Experts of a small language model.
Size: 10 layers, width 320, vocabulary 15393.
Experts: 24 experts in each of 9 layers, 160 SwiGLU neurons an expert, 2 picks a token.
Below are experts of layer 7 (counted from 0) of a mixture-of-experts language model. Rows are named router (the router's row for the expert), gate (a neuron's input weights, with its number), up (a neuron's input weights, with its number), down (a neuron's output weights, with its number) and show model dimensions 120-159. Each number is 50 + 12 x the weight over its row's rms, rounded and kept within 0 to 99.
Before each expert's rows: a language model's description of what the expert responds to; "comes after" lists some tokens at least twice as common just before its tokens as in all text. This comes from a sample of Wikipedia text that the model never trained on. Tokens count by the router's weight.

# expert 12
Description: Paragraph breaks and capitals
comes after: ".", "\n", " =", "==", ")", "==="
router:48 51 48 64 67 57 43 67 54 44 29 58 32 56 61 50 59 54 53 49 48 39 55 48 60 46 51 68 61 48 39 31 66 73 70 33 46 47 65 60
gate0:36 37 43 51 25 58 47 62 54 68 69 50 50 65 68 52 26 48 79 38 45 30 51 47 46 64 51 55 75 39 62 60 23 54 25 53 35 66 54 39
up0:41 42 49 71 41 55 45 47 43 60 75 68 27 29 62 43 46 49 60 45 69 49 33 57 68 47 56 37 61 61 49 51 24 45 66 59 58 31 33 64
down0:44 48 41 47 56 42 55 62 45 59 49 41 41 56 46 41 55 43 68 63 55 47 40 57 41 68 57 38 47 59 58 50 44 57 69 63 52 52 54 55
gate1:43 47 53 79 39 46 56 36 52 45 49 67 37 50 46 55 38 38 57 53 44 45 62 61 75 58 60 54 39 47 48 39 54 46 45 60 45 66 56 69
up1:47 46 60 69 48 54 44 56 67 44 53 67 52 58 48 47 48 53 46 48 42 53 17 50 51 40 42 35 51 54 53 65 57 49 49 52 52 41 43 56
down1:49 45 62 56 31 41 56 64 55 55 36 60 63 69 56 48 74 46 21 43 70 32 38 55 47 55 41 47 63 34 67 46 36 25 28 52 54 47 71 58
gate2:53 68 64 31 21 55 40 66 54 63 59 44 40 57 38 54 36 57 60 49 39 59 64 53 40 61 62 52 39 65 60 41 71 47 70 67 45 44 56 51
up2:30 39 48 59 65 69 71 41 46 35 66 43 56 20 60 45 45 42 57 33 61 50 37 52 64 48 43 22 45 44 48 46 48 60 26 34 71 46 64 44
down2:40 51 68 57 49 49 41 63 50 38 65 54 71 32 52 51 40 52 52 64 45 56 52 14 51 58 47 54 65 53 68 65 54 45 44 67 41 43 49 50
gate3:54 18 68 63 69 41 47 64 50 66 64 46 42 64 61 27 49 53 72 47 57 29 36 63 48 53 51 45 52 39 39 59 41 53 52 48 51 52 59 54
up3:57 79 59 55 56 37 53 53 54 65 49 50 55 56 61 38 54 60 35 59 64 43 62 43 44 49 59 66 50 50 62 65 75 47 65 49 64 19 34 53
down3:52 61 54 62 50 63 61 42 62 42 53 26 33 52 28 52 64 61 65 41 51 48 70 43 66 57 55 65 49 69 42 53 51 46 47 35 62 44 46 63
gate4:41 54 61 61 58 54 44 48 56 49 54 40 63 81 45 71 37 33 48 60 34 64 31 42 58 55 50 32 49 53 61 43 64 50 67 58 46 61 66 66
up4:59 52 55 44 20 52 44 67 39 44 48 47 57 22 57 31 43 68 54 52 43 46 74 70 43 38 48 67 24 38 52 51 34 47 51 43 58 77 52 32
down4:58 52 52 36 62 64 30 36 44 61 66 58 53 50 44 35 42 47 50 56 41 45 55 59 70 61 53 39 41 57 67 38 56 43 41 89 36 50 34 59
gate5:40 61 58 61 70 69 51 49 44 57 57 38 43 68 54 41 56 66 52 54 37 61 50 76 43 49 67 50 41 56 55 46 55 44 69 36 55 52 54 39
up5:60 27 58 47 36 47 30 58 51 38 60 70 35 46 48 36 37 51 36 40 64 57 28 54 53 40 60 55 48 47 51 57 35 58 32 59 73 52 26 56
down5:56 78 49 40 41 51 35 56 62 48 53 38 52 62 42 70 50 59 40 51 56 44 71 60 55 51 50 63 47 64 66 66 47 64 50 51 59 42 50 29
gate6:44 49 32 55 63 57 38 72 57 40 64 52 46 67 42 55 37 59 39 57 52 45 51 58 57 53 35 77 34 42 59 45 41 37 68 68 39 65 51 60
up6:53 48 34 51 58 50 40 51 47 30 46 58 53 68 60 53 33 42 51 30 46 62 56 64 40 48 40 60 50 45 67 48 44 56 62 55 38 61 47 38
down6:50 35 58 61 55 41 42 48 46 63 43 56 63 45 43 70 65 64 35 46 29 35 63 40 16 39 49 51 48 60 63 67 52 38 46 52 54 64 29 30
gate7:62 52 50 41 63 41 51 53 56 25 40 67 64 52 68 54 60 61 38 49 59 47 56 63 74 50 46 47 39 34 50 43 58 41 74 46 41 59 60 44
up7:55 40 69 36 24 84 39 46 26 56 42 52 50 68 57 71 63 56 53 56 68 56 41 62 43 39 69 51 42 65 55 38 50 40 61 66 51 68 59 52
down7:35 46 30 33 53 42 71 52 49 59 64 44 50 36 62 63 66 54 39 48 48 55 53 41 24 54 30 34 29 43 58 72 45 58 42 71 46 41 64 64
gate8:60 39 26 51 46 47 30 51 50 56 48 73 52 58 56 50 30 53 73 46 27 48 60 51 41 52 36 47 46 64 48 66 33 54 34 35 51 50 65 65
up8:63 53 58 51 43 36 32 54 60 58 43 38 38 34 51 69 57 73 32 36 50 73 64 44 73 33 37 65 63 53 47 33 53 52 38 50 26 81 57 55
down8:30 52 57 31 67 68 54 54 42 54 62 61 64 31 55 53 41 29 57 30 70 45 68 50 57 49 49 44 45 64 58 64 34 46 65 45 38 41 41 54
gate9:55 51 54 49 58 44 56 38 66 59 54 37 52 64 50 35 44 43 72 63 45 78 52 69 66 72 59 38 51 37 48 54 61 20 43 58 36 26 49 27
up9:39 52 37 61 62 70 55 54 37 37 59 54 64 58 66 66 40 46 60 60 39 41 69 54 49 56 59 50 58 55 41 66 77 39 66 59 44 28 60 33
down9:48 52 57 53 59 35 48 49 58 31 45 51 45 80 55 71 50 73 55 30 44 62 44 51 40 32 67 58 68 45 27 46 57 59 45 58 57 47 69 41
gate10:53 66 35 29 36 42 49 53 62 27 62 62 38 56 40 71 62 48 29 55 43 48 44 58 44 66 83 55 37 37 62 60 33 43 66 49 37 46 38 12
up10:53 79 44 59 60 43 59 28 22 56 60 59 46 59 52 38 59 29 62 49 53 60 55 50 27 31 43 56 55 51 36 60 54 42 45 44 51 45 31 61
down10:66 52 40 42 59 40 59 45 38 37 32 47 62 52 31 53 38 43 48 47 42 47 35 54 43 49 51 30 36 53 41 70 76 51 73 70 58 58 35 66
gate11:40 49 45 49 48 42 45 53 72 69 78 40 60 41 57 50 56 28 60 45 36 47 37 53 67 45 38 73 48 53 63 49 29 48 25 48 53 69 54 50
up11:57 45 51 60 52 52 65 66 46 48 51 28 40 47 56 64 59 22 31 38 43 52 40 58 42 72 61 37 75 42 55 53 63 40 40 43 71 60 63 55
down11:56 38 41 62 56 41 38 71 54 34 41 52 36 66 38 39 60 39 41 35 64 72 41 32 64 62 58 37 44 61 36 44 40 58 65 76 54 54 41 61
gate12:42 58 31 58 47 35 65 40 61 45 67 49 58 70 63 44 41 43 57 54 53 37 58 35 39 67 35 67 45 48 50 55 34 43 61 60 35 31 33 50
up12:55 68 36 35 46 54 49 60 62 37 48 35 60 42 56 36 39 61 48 77 37 47 57 48 37 64 49 35 41 48 44 41 50 54 34 40 49 59 64 38
down12:36 44 50 56 53 66 41 51 37 55 47 47 48 42 41 62 53 69 51 41 78 46 51 53 56 38 43 41 53 68 69 63 52 61 25 63 44 64 52 34
gate13:73 45 50 43 52 35 71 37 54 34 40 70 63 54 58 47 70 43 51 60 56 56 67 44 52 49 76 60 48 50 56 48 41 50 53 36 42 39 62 43
up13:63 53 54 34 55 65 48 45 72 68 51 61 72 57 34 50 42 56 54 42 49 39 50 79 32 64 34 43 54 62 49 54 53 54 55 23 69 46 50 55
down13:32 56 34 58 54 58 59 51 59 58 48 49 45 52 34 60 33 42 38 43 53 62 68 47 31 59 59 33 47 36 65 49 64 41 44 29 50 51 66 62
gate14:48 52 54 40 61 47 70 37 51 56 46 45 36 49 50 43 72 48 52 52 46 50 14 55 61 61 57 68 51 48 47 53 61 42 34 60 67 36 45 60
up14:47 53 35 50 63 22 66 19 62 54 49 56 29 56 51 51 52 53 53 63 32 49 78 34 72 77 40 52 50 54 56 59 56 50 63 48 50 62 58 51
down14:52 60 35 58 49 33 55 60 69 36 25 47 41 28 41 51 51 54 39 45 63 42 64 43 37 43 58 52 36 59 54 45 33 73 36 57 61 45 64 71
gate15:59 76 67 55 44 42 59 42 25 42 48 65 65 57 42 55 64 48 57 53 40 58 58 47 47 54 57 36 53 40 50 57 50 37 39 40 73 29 49 35
up15:14 47 69 49 42 30 67 43 47 40 61 68 62 52 49 29 34 39 62 50 56 57 55 59 77 38 59 59 67 45 45 65 65 53 50 56 53 54 52 68
down15:45 44 69 40 47 32 44 70 44 46 51 64 53 53 74 55 49 69 56 55 40 49 53 45 61 42 43 43 40 33 20 54 51 87 63 53 57 31 66 68
gate16:43 44 58 56 52 53 41 68 60 51 54 45 43 47 43 41 48 50 60 64 39 56 36 48 66 35 54 47 64 63 76 54 31 48 68 47 33 59 47 54
up16:44 48 19 47 51 44 32 59 74 51 47 53 48 71 57 44 34 51 38 58 39 55 46 42 73 43 71 43 49 54 52 38 46 38 55 67 53 53 51 60
down16:43 53 56 52 53 54 42 53 55 83 40 48 53 48 65 50 40 60 28 56 56 50 55 48 43 57 52 34 31 50 36 28 81 53 43 51 45 62 50 37
gate17:49 41 42 40 38 57 52 36 45 46 54 45 44 37 60 29 38 68 41 65 58 48 54 19 58 51 71 64 66 39 50 54 62 58 43 38 24 48 52 58
up17:23 59 52 54 55 42 50 49 65 40 53 45 37 38 46 44 34 65 39 59 34 36 40 43 81 51 54 56 39 31 57 48 49 38 55 50 56 47 69 56
down17:45 50 48 30 51 29 46 68 48 43 35 42 58 34 53 38 58 59 55 45 47 51 57 35 64 25 42 49 69 33 53 62 66 42 37 44 31 34 51 60

# expert 2
Description: Years and institution names
comes after: "1", "2", ",", " ", "7", "-"
router:28 26 55 53 65 41 63 67 54 48 40 25 59 41 44 57 45 52 41 55 59 57 37 61 45 31 53 52 42 60 63 30 60 48 41 44 73 40 47 55
gate0:22 74 56 45 35 45 38 49 62 66 43 66 47 43 41 64 43 54 58 48 50 76 65 66 34 22 54 60 59 43 43 61 67 45 50 67 51 57 65 41
up0:30 62 75 48 35 39 38 53 37 59 44 44 28 44 31 57 41 69 48 35 79 65 56 44 40 28 38 36 38 52 51 36 56 52 44 36 48 37 63 50
down0:39 83 58 55 68 36 70 58 50 65 48 62 63 56 64 37 53 75 67 39 63 42 43 66 85 49 35 47 33 57 27 41 58 62 57 62 60 33 46 32
gate1:48 33 51 55 40 49 44 58 75 56 39 41 76 52 63 68 43 58 52 75 42 49 43 50 41 30 52 44 58 38 67 55 32 32 39 63 49 55 72 34
up1:28 36 75 44 54 59 55 56 77 54 37 72 62 70 46 48 59 56 62 82 41 30 45 44 27 37 40 62 52 35 41 49 37 85 46 66 46 51 38 41
down1:56 37 54 42 49 64 61 35 56 54 48 38 70 47 55 61 52 64 48 47 38 43 38 52 87 65 59 55 37 34 32 51 34 26 40 27 61 58 56 67
gate2:26 50 41 52 74 58 64 72 57 43 70 53 40 47 52 39 52 34 49 54 38 51 71 45 49 39 57 71 62 56 46 45 37 68 48 46 55 31 34 39
up2:79 21 45 40 44 38 28 63 75 47 58 38 53 23 60 35 50 62 41 71 59 34 77 25 41 74 56 47 34 49 50 46 31 48 59 77 76 60 47 48
down2:62 66 47 57 58 35 51 67 58 43 57 43 69 42 51 65 71 63 46 37 49 57 46 31 44 38 50 48 50 56 71 75 36 51 63 56 30 54 38 67
gate3:35 38 63 51 47 44 57 63 32 46 58 83 49 54 57 72 41 55 47 49 46 37 53 58 38 73 43 48 35 48 65 42 44 49 50 46 31 39 37 51
up3:49 39 46 61 31 88 39 51 66 21 58 48 54 34 62 45 54 48 47 55 41 69 49 48 50 37 63 50 44 53 43 65 50 36 34 33 51 43 54 46
down3:30 55 35 54 55 37 68 50 52 55 46 52 43 36 56 19 32 45 46 44 39 70 36 37 36 37 64 47 44 75 73 63 41 55 69 44 56 75 70 51
gate4:47 50 72 61 39 48 60 35 78 51 80 47 32 42 41 55 39 34 53 45 57 42 67 51 53 40 49 56 66 59 49 71 57 47 73 36 54 42 56 41
up4:61 23 65 51 66 39 59 46 70 40 46 52 46 43 38 54 50 49 51 40 46 42 73 42 55 61 38 40 52 50 46 46 71 53 56 50 48 60 62 35
down4:54 49 73 57 62 44 66 43 62 56 48 71 53 35 61 55 46 48 19 39 54 57 56 44 51 48 50 48 66 61 29 56 78 49 54 45 47 62 57 49
gate5:32 51 43 63 54 39 59 71 52 49 52 55 45 45 48 45 46 49 61 47 50 76 53 64 44 55 26 55 50 41 41 50 67 54 60 41 58 62 39 32
up5:38 49 45 42 33 53 46 65 44 40 34 55 47 48 58 60 65 55 38 55 58 36 31 55 61 40 65 53 35 58 64 50 51 75 62 60 58 17 49 59
down5:56 57 39 45 44 49 26 64 47 60 38 44 46 32 40 58 50 53 45 29 56 30 46 36 62 47 63 57 30 48 55 32 50 54 45 54 55 69 59 54
gate6:50 29 41 47 38 45 49 35 66 70 46 45 39 41 46 62 49 64 67 82 51 59 58 48 42 76 46 45 40 56 52 60 77 46 36 62 40 61 34 58
up6:48 53 51 49 46 33 45 49 35 51 41 35 36 64 53 42 54 68 48 48 53 37 51 41 56 62 66 50 43 49 40 49 65 47 33 52 50 63 37 51
down6:55 48 62 23 40 40 44 45 49 63 29 62 80 43 49 42 58 68 64 26 51 46 58 60 34 38 64 25 52 62 59 90 42 75 45 57 38 60 51 38
gate7:47 33 49 70 34 50 64 59 52 40 52 69 47 33 56 60 50 56 47 46 38 47 34 52 56 53 43 44 47 47 43 43 61 61 69 70 34 34 71 74
up7:68 45 59 52 54 25 41 51 50 73 64 57 55 71 30 45 51 43 46 24 52 49 63 40 36 36 45 41 65 21 32 53 38 47 45 59 49 69 53 43
down7:44 42 69 47 48 56 37 43 50 33 48 25 42 51 65 43 37 69 47 50 59 64 47 47 48 40 71 45 50 57 42 35 35 63 80 46 58 38 53 52
gate8:49 55 29 40 50 61 73 41 30 34 44 46 42 67 54 37 49 56 48 58 62 55 53 46 47 51 49 44 36 74 41 43 50 17 69 67 68 30 43 41
up8:75 75 58 45 25 64 32 45 75 60 47 34 36 39 48 57 60 36 43 55 56 54 42 43 47 64 50 43 36 31 51 46 72 46 09 34 61 49 31 48
down8:38 39 57 54 55 56 41 47 29 56 53 37 37 70 55 47 64 49 39 54 54 69 39 59 52 56 46 35 30 36 43 39 42 43 57 54 52 20 33 53
gate9:38 55 41 50 68 54 50 44 43 59 54 52 49 68 57 29 65 39 47 51 66 34 51 33 50 30 35 58 47 29 54 44 59 46 61 57 52 59 57 51
up9:35 50 38 39 28 44 59 40 24 35 52 45 67 29 49 51 57 48 62 44 24 51 39 34 56 39 66 48 42 57 55 55 64 51 36 49 60 48 50 38
down9:42 53 23 57 65 56 49 38 32 50 64 79 69 46 55 52 27 62 41 59 55 27 48 35 55 46 69 42 64 47 58 40 49 62 49 50 41 59 41 51
gate10:43 55 50 56 48 40 47 47 53 39 48 53 52 66 60 62 35 69 33 80 66 68 60 52 55 42 45 60 25 48 51 40 55 69 49 52 51 53 62 49
up10:42 40 52 43 53 48 39 61 48 50 61 48 56 68 49 53 64 55 86 45 56 45 54 28 59 60 48 30 57 41 28 40 48 44 60 42 56 27 52 75
down10:76 64 50 65 53 39 33 51 56 14 46 47 41 54 57 32 26 41 59 52 48 48 47 48 55 48 43 42 53 50 46 52 59 52 44 47 60 28 50 24
gate11:59 31 52 66 49 35 45 44 58 22 47 56 36 57 56 79 55 38 79 55 44 27 85 40 61 43 48 49 46 62 62 38 56 39 66 46 37 56 58 34
up11:68 47 58 49 51 43 50 57 46 67 43 49 51 44 49 37 60 48 62 53 46 53 51 51 33 43 78 51 42 22 40 50 61 66 41 63 40 36 29 63
down11:37 60 54 46 44 65 57 66 61 47 64 43 53 69 41 62 44 46 51 68 54 57 44 35 55 55 54 52 68 38 16 28 58 42 47 41 38 55 40 35
gate12:71 69 68 64 77 50 62 50 35 51 43 49 55 47 34 55 53 52 39 61 31 64 46 63 55 28 27 56 34 60 60 31 70 48 52 59 47 60 65 31
up12:52 53 58 47 47 39 52 40 24 49 59 47 26 59 49 57 56 44 59 56 52 54 43 55 65 69 68 65 56 44 41 42 53 34 50 41 32 27 39 57
down12:51 45 40 41 57 44 53 47 47 54 48 41 49 28 60 76 43 49 33 44 70 54 48 49 49 34 72 52 49 48 70 33 43 48 36 44 35 45 56 49
gate13:29 57 48 34 34 60 49 30 36 57 41 43 67 36 20 35 69 48 43 80 43 62 47 48 44 42 47 62 62 60 60 56 31 30 57 56 68 54 67 75
up13:34 69 67 45 56 60 67 40 50 40 38 32 57 48 47 65 73 55 69 82 78 40 63 65 36 51 53 48 74 46 28 42 46 52 59 59 45 70 59 64
down13:37 56 43 53 50 39 47 41 30 37 43 60 56 63 23 62 61 48 42 32 54 44 36 42 57 68 51 34 59 61 61 35 46 49 76 67 57 49 58 66
gate14:28 17 69 55 39 56 49 61 55 53 57 61 40 74 55 79 45 44 72 47 45 55 58 41 36 49 50 58 14 50 51 52 44 55 39 83 46 44 37 64
up14:46 37 68 63 38 64 52 45 60 28 53 62 66 64 75 56 46 58 53 50 54 34 53 51 50 38 37 60 18 78 27 42 44 58 49 57 52 46 58 66
down14:07 55 56 47 63 57 39 56 38 34 49 46 49 27 49 70 29 42 39 34 39 36 47 51 33 56 52 49 57 48 71 66 32 72 51 56 57 27 46 35
gate15:31 15 60 42 38 44 42 45 57 58 73 58 40 51 45 64 39 74 49 44 36 53 47 79 52 70 44 47 52 69 55 69 55 42 64 54 62 24 44 50
up15:72 66 69 39 46 50 47 46 35 37 44 47 47 67 51 44 48 43 35 45 64 59 78 32 56 48 70 51 51 45 35 35 64 60 37 49 53 65 31 59
down15:61 59 60 48 44 55 71 30 58 33 52 50 37 69 45 29 49 50 56 40 52 60 64 48 65 57 66 68 72 42 41 67 55 51 52 42 61 37 43 54
gate16:50 54 51 42 51 57 44 40 68 33 38 35 46 72 56 50 58 48 50 69 56 59 41 48 53 39 43 63 58 36 44 52 45 22 39 51 57 44 27 58
up16:46 52 53 70 61 43 45 37 69 54 84 55 38 51 24 65 40 51 53 49 63 67 40 59 58 75 59 61 40 58 52 46 37 68 61 54 42 32 22 57
down16:39 56 50 64 45 58 31 54 60 47 35 58 62 68 46 33 48 36 47 59 53 46 36 56 16 43 30 50 61 46 58 35 67 50 49 40 50 54 24 63
gate17:49 39 55 73 34 65 44 41 54 55 47 62 51 53 65 49 30 40 99 38 26 39 58 25 63 40 63 60 57 39 62 36 54 46 54 69 46 48 46 61
up17:62 22 60 47 48 54 49 62 26 57 34 59 78 33 52 52 36 87 64 46 50 45 55 37 47 44 60 37 49 56 45 43 62 64 60 59 34 39 64 54
down17:42 28 18 52 59 33 59 45 43 59 37 49 49 63 48 55 67 32 52 43 48 46 49 68 52 65 47 55 36 56 57 62 55 55 34 34 41 33 60 53

# expert 16
Description: Leading digit 1, was
comes after: " | ", ", ", " ", " (", " in ", "| "
router:71 53 44 50 66 56 50 47 48 44 41 54 25 69 33 48 35 52 67 48 41 49 41 26 80 58 38 53 83 46 54 51 56 50 50 53 38 69 64 39
gate0:58 66 44 61 64 38 58 38 38 34 59 60 43 64 30 47 55 36 52 55 44 42 50 35 42 52 50 40 79 50 55 57 45 48 48 59 81 43 47 44
up0:39 70 48 68 49 67 31 63 41 48 30 53 46 26 61 55 37 74 39 17 63 51 46 42 49 52 36 36 40 76 42 40 56 44 60 54 35 50 48 42
down0:39 48 24 52 39 43 51 52 60 56 40 58 70 39 78 61 62 67 69 53 53 48 81 31 52 35 55 66 43 40 42 57 44 17 36 22 49 44 67 65
gate1:53 43 40 44 42 38 42 62 50 68 59 42 63 56 54 48 63 38 26 53 44 40 40 35 57 50 52 69 62 39 33 50 45 46 36 48 32 50 38 53
up1:51 60 59 42 65 46 57 61 68 48 22 44 29 52 48 16 57 31 74 45 45 43 44 42 34 42 74 37 45 44 47 56 46 46 51 65 59 39 68 61
down1:37 33 44 56 59 51 48 52 60 37 53 72 51 43 28 36 49 55 63 55 52 57 55 46 39 39 63 66 20 43 71 56 67 43 30 43 45 57 68 37
gate2:67 51 67 56 67 41 61 61 54 28 41 61 31 41 45 44 35 58 45 49 58 50 62 52 33 47 71 68 59 32 55 61 75 51 46 47 39 48 48 32
up2:38 55 43 48 59 31 68 44 62 51 46 55 44 41 46 46 58 47 48 57 57 52 55 58 46 63 58 48 42 48 56 33 26 39 68 44 47 35 56 40
down2:57 51 37 52 25 41 31 37 34 55 40 44 64 32 33 51 56 42 27 72 47 60 61 49 52 66 59 46 70 59 58 38 54 34 73 68 68 52 67 37
gate3:46 73 65 52 44 68 45 35 69 53 37 54 50 45 33 29 52 45 43 52 35 54 44 60 60 24 52 61 42 36 63 51 46 34 73 42 63 57 35 64
up3:39 62 55 53 53 35 57 40 64 40 41 55 62 58 28 55 57 44 53 50 48 48 50 46 53 60 41 68 76 50 53 53 50 46 47 39 36 48 43 72
down3:65 65 51 46 52 54 54 39 31 30 56 55 45 48 67 64 62 49 39 56 66 71 39 40 30 37 54 57 52 41 41 46 56 47 60 49 44 76 61 46
gate4:49 53 46 49 41 57 36 35 68 47 51 51 53 57 47 33 54 38 60 86 56 56 63 32 53 54 58 62 69 42 64 53 59 55 61 58 49 79 41 58
up4:46 53 55 44 60 60 66 58 47 44 63 36 51 74 36 57 46 45 53 35 58 49 22 60 62 46 61 44 35 55 44 63 57 62 60 36 66 35 57 61
down4:36 42 64 41 41 53 45 38 42 47 40 65 54 45 50 60 28 55 44 39 44 56 30 63 43 56 53 38 71 45 42 68 61 48 52 97 37 58 31 39
gate5:47 57 46 49 48 57 70 54 49 58 32 33 43 67 35 46 44 39 52 51 50 36 41 37 57 51 64 48 51 47 47 59 50 34 57 47 57 70 42 60
up5:37 40 62 30 38 43 52 46 49 51 63 66 63 63 61 67 70 36 53 50 58 40 50 58 44 40 56 51 58 44 49 34 59 58 57 44 28 42 49 42
down5:48 46 34 50 52 34 62 49 54 53 42 46 43 31 42 82 45 71 56 34 53 64 60 38 62 50 66 24 61 38 69 40 38 48 60 40 73 47 45 65
gate6:63 55 32 48 46 47 39 46 61 59 61 41 37 37 30 35 54 58 40 53 59 41 32 73 67 52 46 61 44 43 60 72 66 77 32 52 61 59 54 66
up6:63 56 55 51 33 48 26 37 48 68 40 46 38 44 58 39 52 66 38 53 51 44 70 58 69 64 59 65 40 58 47 46 61 55 31 42 32 41 59 65
down6:50 56 48 65 59 65 45 53 35 50 56 57 67 64 63 56 47 43 53 64 44 47 38 39 43 47 78 54 44 66 43 65 43 23 60 67 48 35 72 27
gate7:56 38 49 53 50 46 60 54 57 74 69 42 48 24 51 52 48 57 69 73 55 55 45 41 52 64 45 62 46 46 55 50 37 40 44 63 57 59 60 62
up7:41 37 55 55 88 53 43 53 45 68 49 52 56 47 56 53 45 74 58 53 54 56 54 57 42 49 80 45 52 64 46 52 49 64 52 54 53 56 53 61
down7:47 50 50 64 38 45 40 46 50 51 30 77 72 56 37 50 41 67 64 46 43 58 48 65 47 44 64 53 38 30 66 50 27 58 36 68 42 59 69 43
gate8:51 24 43 46 72 41 32 55 43 69 40 37 75 74 48 52 61 19 89 70 38 56 57 52 40 22 68 46 54 31 55 55 56 45 51 54 48 55 52 42
up8:50 35 46 43 53 46 33 60 28 52 59 31 58 52 64 30 51 51 29 30 23 53 43 50 34 40 58 67 65 47 41 47 77 55 61 49 34 51 33 33
down8:59 46 63 51 61 66 31 45 44 56 37 27 33 48 72 37 39 49 57 45 34 41 51 44 44 32 56 42 29 55 40 71 49 39 47 58 36 47 31 43
gate9:54 44 55 48 41 56 48 59 52 58 72 57 42 41 44 49 62 63 43 62 52 68 45 45 45 64 37 50 60 32 48 48 72 35 58 43 52 29 41 53
up9:61 61 39 54 43 57 31 68 47 29 57 82 57 55 46 62 45 39 60 62 43 47 59 31 43 49 38 49 54 18 37 51 65 41 47 33 49 26 48 57
down9:49 34 48 41 69 47 39 85 55 42 63 33 66 60 39 75 50 45 49 48 81 53 44 26 29 41 60 33 48 40 55 56 86 37 54 46 44 53 43 74
gate10:47 38 48 38 41 66 41 46 42 42 70 46 57 48 54 54 59 60 31 56 71 48 63 47 64 27 46 54 38 41 60 55 60 66 46 59 41 46 57 56
up10:58 54 67 62 43 51 28 19 28 31 59 38 60 69 59 80 38 62 37 34 61 45 48 65 68 32 43 44 36 25 45 50 59 50 57 47 43 37 47 63
down10:43 24 48 61 38 58 48 40 69 34 45 30 35 54 72 44 59 36 50 27 37 72 42 57 54 69 46 42 48 59 35 59 45 59 58 89 47 43 56 75
gate11:38 63 58 63 64 56 66 62 59 59 50 64 58 46 55 59 35 31 61 48 54 51 57 34 52 26 52 51 51 47 42 65 48 40 45 45 54 63 62 65
up11:51 49 51 64 44 43 60 44 29 43 35 64 70 28 39 58 50 47 42 39 59 34 42 58 45 38 57 38 46 40 48 45 57 62 44 42 52 35 53 50
down11:53 58 60 41 56 40 40 75 53 35 54 34 42 33 48 48 48 57 66 31 59 53 44 37 55 49 62 56 55 37 85 46 44 32 70 57 49 65 34 49
gate12:47 44 34 46 62 56 46 36 62 53 43 68 58 50 53 50 60 63 38 83 77 41 69 53 54 55 50 58 73 27 61 49 72 38 57 61 34 62 61 50
up12:46 51 75 61 49 46 58 38 40 52 56 62 60 47 64 70 59 62 38 45 39 65 55 47 49 64 62 34 46 45 58 61 29 58 66 39 55 33 36 75
down12:43 51 39 61 49 62 51 29 54 44 60 43 34 42 55 32 42 55 30 60 29 61 36 59 64 54 66 51 71 57 51 60 39 46 47 43 50 46 62 63
gate13:38 54 21 66 71 59 35 62 49 54 57 44 31 23 48 39 52 53 73 66 49 45 42 27 40 57 40 56 61 31 46 53 77 47 63 53 45 62 46 43
up13:54 32 44 47 59 29 40 69 42 32 41 52 53 48 38 48 40 74 31 60 64 39 40 73 48 60 55 42 24 67 62 56 54 65 51 77 46 38 47 59
down13:47 49 38 54 41 63 64 57 61 40 51 42 58 57 45 46 53 39 56 62 51 63 69 31 66 48 33 59 69 49 66 45 62 43 54 54 33 45 50 69
gate14:41 38 42 59 49 51 47 41 64 54 58 65 63 60 34 54 46 53 48 47 59 57 56 32 57 47 27 65 56 32 53 34 54 29 57 59 42 68 64 39
up14:27 42 58 57 51 68 45 38 48 50 27 52 59 64 44 54 53 57 67 49 62 44 53 40 50 63 23 43 45 34 48 47 48 43 48 55 49 63 65 65
down14:74 69 63 35 57 43 58 56 34 59 62 47 60 38 65 51 65 33 63 45 57 46 52 57 22 41 62 47 49 37 61 51 54 46 61 43 38 51 43 36
gate15:69 64 59 20 49 61 41 67 55 49 37 52 36 47 52 47 55 50 70 70 38 52 45 45 53 32 49 41 57 39 64 52 38 51 67 39 40 38 64 51
up15:60 73 55 32 70 44 44 48 39 60 69 38 34 46 41 62 55 42 48 60 47 63 33 49 61 51 37 46 54 46 64 62 53 56 61 43 54 49 38 48
down15:68 44 54 58 63 62 61 59 54 50 42 40 52 42 42 52 57 48 73 46 47 52 50 57 25 35 61 69 43 39 49 35 54 78 30 51 42 63 56 46
gate16:56 59 23 35 60 49 61 32 42 52 70 50 69 49 56 58 47 39 42 64 28 34 51 23 47 58 52 71 44 49 53 46 57 62 36 33 45 58 53 45
up16:56 41 49 42 43 49 52 47 55 54 68 64 39 50 53 59 46 46 26 49 61 55 80 34 38 54 39 58 48 57 56 38 51 46 48 30 34 48 47 44
down16:54 52 63 33 46 72 49 54 78 53 57 42 56 49 51 39 53 65 53 57 69 63 35 38 45 56 14 42 61 46 56 50 63 55 47 49 67 54 46 44
gate17:36 32 60 39 39 61 67 35 81 47 61 68 77 41 28 50 25 38 41 53 42 61 58 48 61 47 44 54 66 42 62 30 58 62 73 42 40 33 64 53
up17:58 51 68 31 51 42 35 35 51 27 52 57 63 71 70 44 36 53 49 40 45 41 47 50 53 36 52 60 67 38 67 64 58 56 46 54 21 61 53 48
down17:55 42 70 41 63 53 39 52 44 40 62 35 68 39 72 38 55 61 38 44 43 55 61 30 53 24 47 44 48 58 35 54 51 45 56 76 34 45 46 53